Experts of a small language model.
Size: 18 layers, width 224, 57.7M parameters.
Experts: a softmax router, a shared expert of 128 neurons.
Below are experts of layer 9 (counted from 0) of a mixture-of-experts language model. Rows are named router (the router's row for the expert), gate (a neuron's input weights, with its number), up (a neuron's input weights, with its number), down (a neuron's output weights, with its number) and show model dimensions 112-223. Each number is 500 + 50 x the weight over its row's rms, rounded and kept within 0 to 999. Numbers have three digits each.
After each expert's rows: a language model's description of what the expert responds to; "comes before" lists some tokens at least twice as common just after its tokens as in all text. This comes from a sample of Wikipedia text that the model never trained on. Tokens count by the router's weight.

# expert 4
router:465460582540535519401462417603562550555478535490597524429507449520567531527537595536429550547496519447410453528438441515504527624487511513508488540442504476584497490581503559366502562518483447525478471566493577444431472496525415582535457519378531442430476509551434427567441484525419452519481412552519595479450510529514537493559539507451
gate0:445580510442498523483527581468528476471479382503534442417442515513530554528529504457524514512482552500490501499526499583500497508558478514495508581567574526498517604438439534478533575433461591482452460422584566509503589417509459554516482492528569459441411440536516518568449483517504489549599529470462468517472517453458502548527401529440
up0:528558609492497490495461465565504564434575467507455444456531443517596507482502477525441433535508489466448396426582460470491459472509513496545527546445513479504497440528475440468553445562453516523423476558553491541413474533497495494475511416472516516509601425505488489496515572495458551538496416570541482491481443465418500424587343461538
down0:443496566448513549548464497613387512589530494443531583452462562518422505522479536563576512543469514508500431567458485454415476477478429558514503438418558538535556462513546484509497497470427535450498581504509608427547471632442488408486500529524587542466469481489529533534473494451524425577551589542535511482487519432450485558528564401520
Description: Sentence-final periods, years. Periods ending sentences or list entries, often right after a year or place, plus year digits and date-range dashes (1953., 2018, 2025–26).
comes before: "\n\n", "\n", " The", ")", ".", " He"

# expert 16
router:435471484467561560532491482476506489523580502482523443566512454459486537430440489499512527449511430543550557472482575530531475454540554543433531575541551581505618543516521458486496521481515541503562482471574484443584531445545529504575505563546472502483474551454505592495570419575517458469389574404504514495555556491545493447545417549415
gate0:493522573469570442479512550586369519529452576558508577545510541446544547491449502496456472491477535449485541562479517498508527532406516553540530541430545491472534546457507464469579458515526515472483523471567524442511439507516514548530475464491542476530473631498504540501542646469587461580469490555578558504496509545579535479503623523493
up0:511551427445536479522425472499574364507511384497558432458559482490471490480403523483473522390535476490482543523457539572628505463522554491472499540518580552464515512585558509530473592438446554492575430512497510552474525498552459533517479484556394579468571525415497545584498567401497496458397525524519438457525593503550527457552382578452
down0:465466494575455484531539482441541468519510531544448482527486493477461492569484535430418570520608527458412485583457504530502562497374489532407405486468541483457493550608546500442528539472501491498423512521504613468422458564554539439518533516582444455543456527392459429393516521476581468466541496509545488599443546521559580439538529473458
Description: Place and institution nouns. Nouns naming places and institutions after "the", such as city, town, province, district, University of, Navy, Council.
comes before: " of", ".", " in", " of the", ",", " and"

# expert 34
router:549460519537557532551528441528490562536458474534543419483535483505472531494476465530529565596554519469548555506512563565499445504480507566451424553425484444498578501447428515505469508516465385503574456430570492503514489519576502485488549421486554509535507433550571445478444541442448541488550517467556426542517446455481477522505497586451
gate0:509530547401493491516380539371555431547458432458570545546450495518475397492578497465472487521516512448522469562530470497438488518628557556531491514485602442615512523456454440531458515546491528479460492492476603476500537475498431514486449521529474585513513439457470504413535569569488555526527542436476502425471596493485465592504472526476
up0:517461511586475511546533488500472418534505463512501477432509546430461461567506533538496504536465514511458457481612484475530496522541551463520473573519593485428602419466421426479449619505503506524620471558458522525436547534506434499402511486498507562479524434422462494453573465525587631565419425540473499499604591484434471533466437481545
down0:479545457529495523470508612515561512598414452467497550557522445468581534462632538495487461528497547464529493453481512516535472501492430511486462461414459537447394587471476375472428506521509492493508497572473597394518405441521420598550476451540453574497453580513476408488521555460527551480505458575551524514571521448561493450420570437471
Description: Digits in numbers, dates. Single digits and digit pairs in dates, scores, coordinates and table figures (2011-02-20, 14°34′43″), plus table line breaks.
comes before: "′", ".", "-", " |", " | ", "| "

# expert 39
router:444538586555486589517500469532419527613498552507569505487483481531533552523452479597475499609495510507512413484439441597551505596505439606446484537531464461534531438433550520451520570472475458430426502441495561483567437493571427549574477424542502381558491594517504502478565504490435536528490514554465532586482538450441500458512454503358
gate0:496498494541482510521503477472456496510565445507516498470381542635515423383434462514512478497442484385515515514445522546444515519586526515464499501397434499571508535502559460461656480540475434569440497438610486561585439433502507561546501512532472437482478573496471453525390503522410541553458515525556548449514462604553460495379469581446
up0:490541499563448450437584500527470533510448650493459561474431558486437531488491452523515489593505442397476533474517544421493497484464523502508489550535385463430494413478498570474434497580465457529536571536423458402423426408443535414492485541504597606522487452573521416429582546445583411448582481509490480537403567515550506571461549453578
down0:528457466482430473442566547538494405502577409511487557576411468505421577495558498508584452483458447493516471432499476452504503378484492524535593442503589523474498500538545530534455461477513565512576499439538477550488528507381546489592508528475475524559440372564503474527506503504557536454499497481548454573508470501524516447445554417570
Description: Year digits. The later digits of a year after its first digit or two, such as 1784, 2020, 1640s, 1990s, mostly in historical or career text.
comes before: "–", ")", ".", " |", ",", ", the"

# expert 30
router:432519457414509483469580424505423454501613466416525502556498471513501430499413536472522448414472446413497566449514526591544519534526569528442555565513628597508492576587624529397492534511534495566495452429567555480442425527449511520506456526433453485479458535413491523574426515470486550461514526463571518500509414522510461507578481595470
gate0:495455503412535643533467508432571559491574467539517531531476432566454522482449498521523622381529545492406553506526481470502514420511509515535420412464489591444526510512483617352467453487502494428529531486490497507530578477442517497507515507484496456482610547499515468553431506521512559539504479564392467476535592443545439502542515521481
up0:482454534556519444360444598507495507581418525552559450510498552477527535505451502493548503489441491487433450461521474532495486565536451550480473494471478459544474487444538424539389450472478348545589507488418480455470499456464471521356553531534457383545478537469555477511622484540460448528478535473570497466504480418530520475484500575460
down0:414496404482423505489474531473473437425506473539559413433439504496526464503485453599512538613455510503497463444544441537451537567484528438426423507417494419461449511527569386526454523517519481537544435557420431464589540388498525515464580494519505543556475470509444546395520558557536446549527508441464529468470534520541528504430472451526
Description: Field and occupation nouns. Word-final pieces and nouns naming fields, industries and occupations, e.g. archae-ology, manufact-uring, literature, politician, actor, video game.
comes before: ".", " and", ",", " in", ", and", "=="

# expert 22
router:517448504597474470442451496485389505487475514483434479529483509539568595465419491573555487494523476387607474461448405534512428540500591561537443440545500440525443429522584470505469495483422423495506460541463499580478460550488454431456550548525554427471500464486476499485576586489528507393550531525452509466418472527456504465524555484435
gate0:392499507438628513472463469529492475492561582422545517539555485528499544533443546459506571577483508571477543530543451514412544499470507452509544489530513552437452469555586500420571545542542503649518598476505538560481521482543478535454472474480460548477490509634436471487475501516536537544528432455489636522539513494616515564569449467444
up0:591509435505597532426578471421448438586543473544533485573531484569564582546450520502572517450495486447560542555472456545419535458430413503461451526521499465503531431600511453499456441487544503566495452564595467538520536494446425578443598544535444469422466522599435433482511606485579505425521562486495550441406561453450498529525551581507
down0:440546510550567503544410496458413426468502454542544558521568478474475442535490495461556539531423554452522539523566469511414491571496598516571533609538429481500520460573613511365521430509576545585496451442554407522495566429553467503430434491589525531523519471587510504470573470462539572453496502477532528549463520502588477533504531510432
Description: Slavic name pieces, table pipes. Word pieces inside Slavic and other surnames (-kov, -sk-, -lev, -ić) and pipe separators in sports and election results tables.
comes before: "\n", " | ", " |", "2", "6", "ov"

# expert 13
router:431509444452520477541510489545472506457500423448571479568613477552544451465430499531538531402541497591533527569548556500490445434378448597504426482491466424495549491500534417566476515415492482465463504584491483505557490511521496513441580480548509471398558471479514515508544521435525518445410543479471490533476427524475456565568444620476
gate0:448447470403591484495546569500475578380462493478508475447461527564526327401541452432534523530507577533500643490529524531434461541520546478458559498472544522473522546559560481506494550520564519543511450449504618435562425485487449479482518514472547477524524497555525555449480508502458482597643569502433484410475516579566467457523525493491
up0:522515454544522452521399431483459552539427534515541495419499525401545559543448509558566527391540470476521547507502497412492539505424507599590428461497536430500448415572513475487405349396525453477476572496549460529486492495507483539478458508567528442418507412605516477507551599500477506446493501466513475555458484480527454456471522556447
down0:433571539504579441628449606507546490513476542501475473480432585486515546428542440431526542497516447468485565491532439568522475514498415530484458534470385506523424463545468502517488540567496445476472507529469429460530551567512421510479640470498561522496465456495471451399525543608464517528503462500458446528453496538530514467503451515529
Description: Ends of proper names. Final words or pieces closing place, institution and person names in lists and tables, such as Stadium, Airport, Pradesh, Singh, followed by line breaks or pipes.
comes before: "\n", " |", "-", " | ", " (", ","

# expert 31
router:554504471563542499422479538529490598550464446462565501578478492508585438502518511471462529446549455449517536467429537482580460525428584536536448453405518443608469369574510542577396457434478475515472412492484530471494482486522416491509423519493460384465448474576526467461498528423582457483559483444486537558502477511466433538509485573477
gate0:555400418536604466512416504543581586495534570476554528383497400557578442470588538490523471460499493597508477514514470498528483484397542455555561500457517457512606524526556492408538549576543495518545544432451463517593457523564469506581494427525511519511516495507534562539395488457614518407519524485543620505447555471504524526486534513451
up0:449407532432557483447484564546431498450412460478467501490511516557491570548520517498599488507441466639561538560491462487487513473515487566492513498473538439466554555574505450529506555482489516430475481472437481463508496398537433507562519453499453493544524448499532614644567442453532507589447527487479544493383421381523484516492510541535
down0:469505516591459467502560465570504469500544472496407495542508415433483442522486511527506449550533508401462420496539534588457464459567456584461541482535421555560476517492506517622506465446609630469596564527550415470496462575475470438508485541473516485410517439528525457383613476574476569459418487488463432530547437534513539493505444455446
Description: Country and state names. Country, US state and city names after a comma or in, closing a location in text and tables, such as Spain, Switzerland, Ohio, United States.
comes before: "\n", ",", " | ", ".", " |", "ia"

# expert 55
router:508535448521453430545491465531407547537463422486568490395455532454549617507473521424437579540466497531554496515448507579514593413479481514421454489476442471485462495581498481452473495484461505369472416486516502488465521528569413508407510391534567518543555462508577481567560505440477486568511469580542460468408551556460547546401461520477
gate0:434554532544407397436482459543390386529394519464429458480522404563476506443446522558534521468543516483618575577474441542537558524584490561384495501569554450519516482401604546444433469551460470504605485555467521418525474461541427511554491487523453481545465495509491468473526601495478500454596602472383547523541497534482549520514423534467
up0:386618535566508519465459499615467522560572526446596550508485518463484484560450481453476482525490612470409556453460472474448499573518529570518523511480583473495585429520479439428400516471488570620463552539561567418463497475446474482560429534464429462511500564460512508486548463491596456464470474503557504464497482507606503553495536536566
down0:516451557496591453507498582528475493515467511563470563555446490540497548490518468550507517543512509486469555537486483539407447538453550641481492510511487480542469466546457553620426505489415436564440615501539457397516515598566477475457478461522486416435442378544504517512533613511555466505522508477596580525558497492577502482485469544477
Description: Digits in numbers. Single digits inside coordinates, dates, scores and codes in tables and lists, such as 43.0310972°N, 3–2, SP-2H.
comes before: " | ", "–", " |", "0", ".", ", "

# expert 9
router:476433522528562427494510564527483544423436486503452505441520493452495535498527466418448605549511488551586477594497593474471494601505480497475470431547524461480616559485434491522481415557456483417530471456539578532558556558531419465570509465482578463550475562494548536501537431495539461521484465516462514467446450439549488452458425434578
gate0:435511549412496502603473462446540518443581498531417517522544459554549518548520485425576480456498365478516495506537581534439527517526427551426481572532546603488586534591445571495594532563500526498480394421518469513547531514451574507593549489419509480447528499442560619536524437496557399543534493471488436357566509555506484526551499543437
up0:434457556422477546541460537479569438511504471459484481540497505581552524464480606480505426439477473531495383474481530564516560469552411524485515475508541582479511479542435599446562519508517479522559411459518603445507496556460464495478435404504481503513472468445558458496519533485516496462521509410482513444529550529489429525498448517474
down0:532468545579495439481528486444493470526445522468474517433483458447483472489464490573400498433418585513539428531570545501491538451536515443452417417475469522455477514516443476533429530447447455484469607505582493541582533551457383564557518446502564493525461528497517480461564509518536556468474469574480539507448463381503534490391469548435
Description: Sports statistics tables. Pipe separators, digits and line breaks in sports season and career tables, plus words like football, club, league, season.
comes before: "0", "2", "1", " | ", "–", "3"

# expert 54
router:425475501574546445434486484546393531482395495472462461455451519505498498466519423411481598536567493509588478589506528499469480517530514579465502405513431431486574500497495506564489485496480468446491485488524600524591407556576422382502502517545486473555505511495579609417526443489665545569499543445480547475447452482530483476401419509542
gate0:398504434543460461586363495520493440501511509502490523568579464549458430407410490505450541473475488570619423509572501517439484548523498470468494460537496458470520486573462605507446494466476537456431499501410511501575460563513408446482515486495548581490424565463491467478577508546518522487431484488504462538614540529520485499542470591438
up0:522525497466520496455468427569514433558504507516471536406512515482513446493439446472364473464549490563605467482456495446505504542485493481585478488483426495540535487547488538446488457543474471396480439561526524392505481566474513472464413478509480472533442541470527463438514592584550458620465536434605511501479507418516511531474532537473
down0:410608473532468522543514482559411439483563496411546445572493474493522478491539433493522581501506604462516556457366436528527567546628569423501533464441460564525497474443405543454545556501501494604599450412419499501521525516518466612505504577516470492522507474540469448495501523511551530436544439573512505457440540504609474505427518495516
Description: Sports results tables. Cells, dashes and digits in sports league and match tables, e.g. "| 1 |" positions, "| DF", score dashes, "Semifinals" headers.
comes before: "0", "\n", " | ", "2", "1", " |"

# expert 18
router:466435385409562426521524520420441480483579392512513470535591464524506484447471481518473507450559458483522530600501401444478482506506428481545406436542429467575461502481562471567499544485602432475507470511579481477444563568505444452430459476480439463475521477546504534480467450491476509499521487541533434546393377540497431535482448578474
gate0:539416506556541541478565459502489527499520496579428480402460523530560482528520436471528487431446483485459622479487454530481548486512448575540437470514562568525476456550566467564474533490612518483421566546445410452603572479452590523468519411491565536402489518494424504576463466556368431452476557558369555573461521546492478536459469545455
up0:491514507515513487459517527548540554490476492519447489468527394515542576495476495535534499402555467441500523534538504484439535464534413472567459464501478475521450456501538421563528439446625551485365549584564497514512534554436514425389578420503515520517465538578560587497626508482435399538420596426464551460456455514464498503498473453572
down0:497577512487532540461577540472493461461477495572515442444544522500481555450545439491503535560546521552485552538513536496539456521557428492577386591470502448518529397416452403569478423485544510476527516481501431600553591573502557455439546472597570519556441536496495481585490538518561551483416574498464591512576486400481558512417457538541
Description: Table separators, open parentheses. Table cell separators and opening parentheses right after a word or number, as in "Greg Stillson (", "55.26% | ", "/ (".
comes before: "1", "2", "0", "3", "4", "6"